Experts of a small language model.
Training: a variant of SOAP for the experts, 8844 steps.
Below are experts of layer 7 (counted from 0) of a mixture-of-experts language model. Rows are named router (the router's row for the expert), down (a neuron's output weights, with its number) and show model dimensions 0-255. Each number is 500 + 50 x the weight over its row's rms, rounded and kept within 0 to 999. Numbers have three digits each.
After each expert's rows: "raises" lists some tokens whose logits its average output raises strongly, later layers aside. This comes from a sample of Wikipedia text that the model never trained on.

# expert 5
router:451457630476530504467500600613449497474507525464420483574474435497448471492448523457497510579584485505602458467545500547527494554481526435520525523497549492483522499420528420600454513441498483460444457460515577505481491473584413475536463361544461518545433523405506473609500518527484469503528442513560485496582544513429512474540610602518508502492417445419458476520553558503444534532526571522550442395460443434448569569474528428482495404526500544591566588437520563388540546499544411531494504494580468491566530452542453484572566462531483390453536493480476575521525396425489525480512411565513435533473567507414486482553511439511540507517492479445489526471457458415474434574492514529451451522494485429476492475456521513476453470438471559470599398582531497534437457508538518
down0:405515457512473481540459476472472528495365495464556548504552512476486570545509527445528452514512484473410463514523594542456491462471437409526483530454498401449498475537585432541488431535486475453462448479522408470494487431489500572462403526588532525519446456534491561468439551591497538470540515389465525528419464492527530501520452618518508529518494421496494536456523439499497526518519416530488600528622448433448503458451596485544407496540522468512569519460503435493464545405542428544555508531543532475555387476533476513545499479626443462346527381545547443593410408501507482534518583506549576491409521433464542524537453505471381485442594475500570438554476576483516477521520450467572505484538580435508490579480521429456486456519541541487506534527488508455504491566491416
raises: "\n", " Ref", "po", " Density"

# expert 98
router:488424502464509538480558446561465553566486581428562583511579471474435488513430532525445465433504517443521510509381609525489463530425545468512527517451478539473625423585535543508517496500453493527435568573489584487468480556445543544518528531536446515541447455542545503503518521466544530460538645407600418424366490504500435457425502577539521424434490503495479454475516460473489578500475436474503372403530489442548448566544475446514563465445572513482500533530457460647532556443506513548468550424559481543428629597476548547532439577421490553567510421457560515558542420463580498499483519449510471531553516494539537412527583503462488475479453498402481542490442505469530459440506439496485489474564534489475451433495444466490436478447473503517429469481504427491510564490503500
down0:518451540550536466499424509490538561409549435480577436531474520527567542537539439454470434448533517455473542513518571406486534598437481526459583550514506472539445494494487478497503533443386547544575486521437535479532465481461398488455492413548509497548473458596620427579504454504561469595518526456508492526451458458472523474464461519454522444470455576550440493560473496435536535599495519531562529521475577462401385616527477440447466497490476474450564493526541461530509528488520457570454530521628465536554457458421480544515551463510528492536489443405507567524551466606475502446575516508403561492617532438406501555472494485507533561471576414463537411567509450462505520462505495499486474600505515459536443478557494517500595516546527558441422428420598529424419485419532446
raises: " C", " the", " D", " S", " A"

# expert 68
router:599514465448457434474532538523509613530473506519496448526517438477501572392578532563503428459458541551523483494426611551422592535494486502479556431497473516475569513461412484495524540554550555480464482464480423473553485502574458523557438570542510473609584526447461495425440400445525436463577479565510470529543488412483532538452581502421568543550412515493543436459459528513504492513549566555462495447471547465515500510505422547549531524484497434516464513498556465505581561426594423415451490576484570492404513473467401453590519458508478537512470492596547503553442575537547494497502553530550483553560512379480530536514483498513570569553512415586461417521485481487465542603505455452550537544588502481508476517407522615462528393537520465542522450473523519411432431570476514
down0:560456495571552494480438503403584440532510489492529451434443499464448548476475578426594452390464562578494544527522467526551541472437576448552532448487560434517487426485578462511514447530509506497464458477506448501576423459463504636407528457481489543452610503565437488565528463573520510486559515523468482507520461560576468467590455462484433524523509510496569462461555531411442428517528490461448467408509449608546586451618547480573522429567568431518566572507471451562465530506519425592560399525513515491443481443490548553545540444551468437473482429485497489464497492537464511451531488594605467447445518453434533500518469577548481542541432458519561463530507595532521455494484451470498449576531581419498411475516466486539461385506443447492515566504463565546596482551521482
raises: "on", "ons", "in", " $", " funds", "{"

# expert 49
router:485515491483475491456496448547489582505514439405614526523554469483533496465506501550386496480543428464652567570555547500488510438509570487467509478461467552470558435530519483462461432425485555504494502585465496560455432567524507559541498533484457513564443469512611534515521538486552580539506490450510453423407479488465498548550456659549506331542381528425463455492510448511514460540489454513394401428534483501506573536553484472475508595431537495530476487475503550563504465585515393543528520621564552442409486516464472503464507522415559539514444470440578538503581511521481504422483510481505490505507484507481554486501588564430558524549494528514496546504517576571573477570524472480545549422412527551479506509565471533531469570450391591431429511504487450427482442526492475
down0:504523490528423436537486497455574416509437587581532532537559594556527519431529598436420575541471537512417593548440479508536528529457582536467561506605496459561576480485506524408494472536509505585440505490577509475483426518468556533486478525534491504574441547406439520422492487545453629520442483532489547514555453452519532490514475453504376493468506492555341475468429528441517490509530559452509506522495432568540631479522503434439570588485545499582482416551543511547445493446556440537402545402467474540502512604411404447475478589510485432531534531537520537498450494470532581467502541410527445446511594499490479505507470498502431493453442482493542461414453522454566542465529558554562490514490474529533484432510589537531481534475514513531503496518412461487532549432614477
raises: " the", " only", " eight", " two", " one", " three"

# expert 66
router:488502542511495464399548530451486541477483529471464459556493467460545556421382570465560459555545530507531556462579540495517482522524476608476549587513518488513505478593538525541517534580548498461536420451509528467500473435476571582492516454534463437528529564521492505453539464558529431477604555472556520547530571490521481525512438471489425427468499486529450459541521481470487501446506530468475435499478482428425521405463388529417518482499437503416517451559619409429426488585530595491414571467443464560544399454584484447546483432549504400588548506613541395469449562567488506484446521529537534493520467509472466453409469475493574464576491610502435501465439512497560499504551571523407502415638441489510542431477515544511518566564484466518481587429432502532453424471492468
down0:535547539451574475420531535520478478519394444453484485407589477490556486467465496496464462568505427471574498483439520462493564450536550525557510508427534563475527500425521517447576524531356512556518415474494576495471542512503433557463518452493501499487518522549420653491512518533482627513544474477480482519544440502501574576514605484417517511501517515482417491435534480464593549507434479522462554525491560462535430502463410436548500499540446457404568502503557457540484580426456555552602568509521508488557500492476519425570542503539474569578520517396538512464532531546480480504481501509449486582552453534436472443430481422513539467526589433612495436430466549444580458511500399534498405547499476483522467411589534540520511591433407467564548493388435545447521427499460490
raises: "rap", "form", "al", "um"

# expert 0
router:491504444506498575465450559531454481465468436484533432490557572540453526525437523509520548417476558452505474434532475480451534486500554414641459500472506421558522491481576491495450433424650519435422539478509525497497465508470477478493532428454532558553482501514546399500519549510526515486559581450458518485544494497450446476453527476544485489580455460478479575508527407515627584550539464483414518426508493470539579425471431398439461481616422421563509496474458527502589555427561449512622555461489466456540411500476495491502500512507524546449527447527505453432524450603477563518582487519540493596482538517544537557514496432439473599426563522498594529471463397469461510532534431527519468453456401429435545547524510554484542453482519501465554491528466472591414460524388403
down1:504407542540498531580551415536506518591493504460466466418387437475533520475468470473579492531491549538506460463504562602464537515458616516436520430526526533533440540507468497533432537576543513593554435494544490471460460581442467494532424489468487479508512539448409465461564506483407558550507542509478429600398435513545479477469563551454420557449547451570423537514454467559521423530420593444507559454531463496445479458511539435520558453536538550569510527492554486523509447552472501415525523582453431549498449412478476341504487554450500475579597480513506470499580466436498420512528484463509552453557479513536506459476542492457564518490530533472513483422474514389500575518505575479506448454522460515536584481362573509475523512479481602478491530454517509436352608465471446
raises: "\n", " ", " .", " —", " T", " N"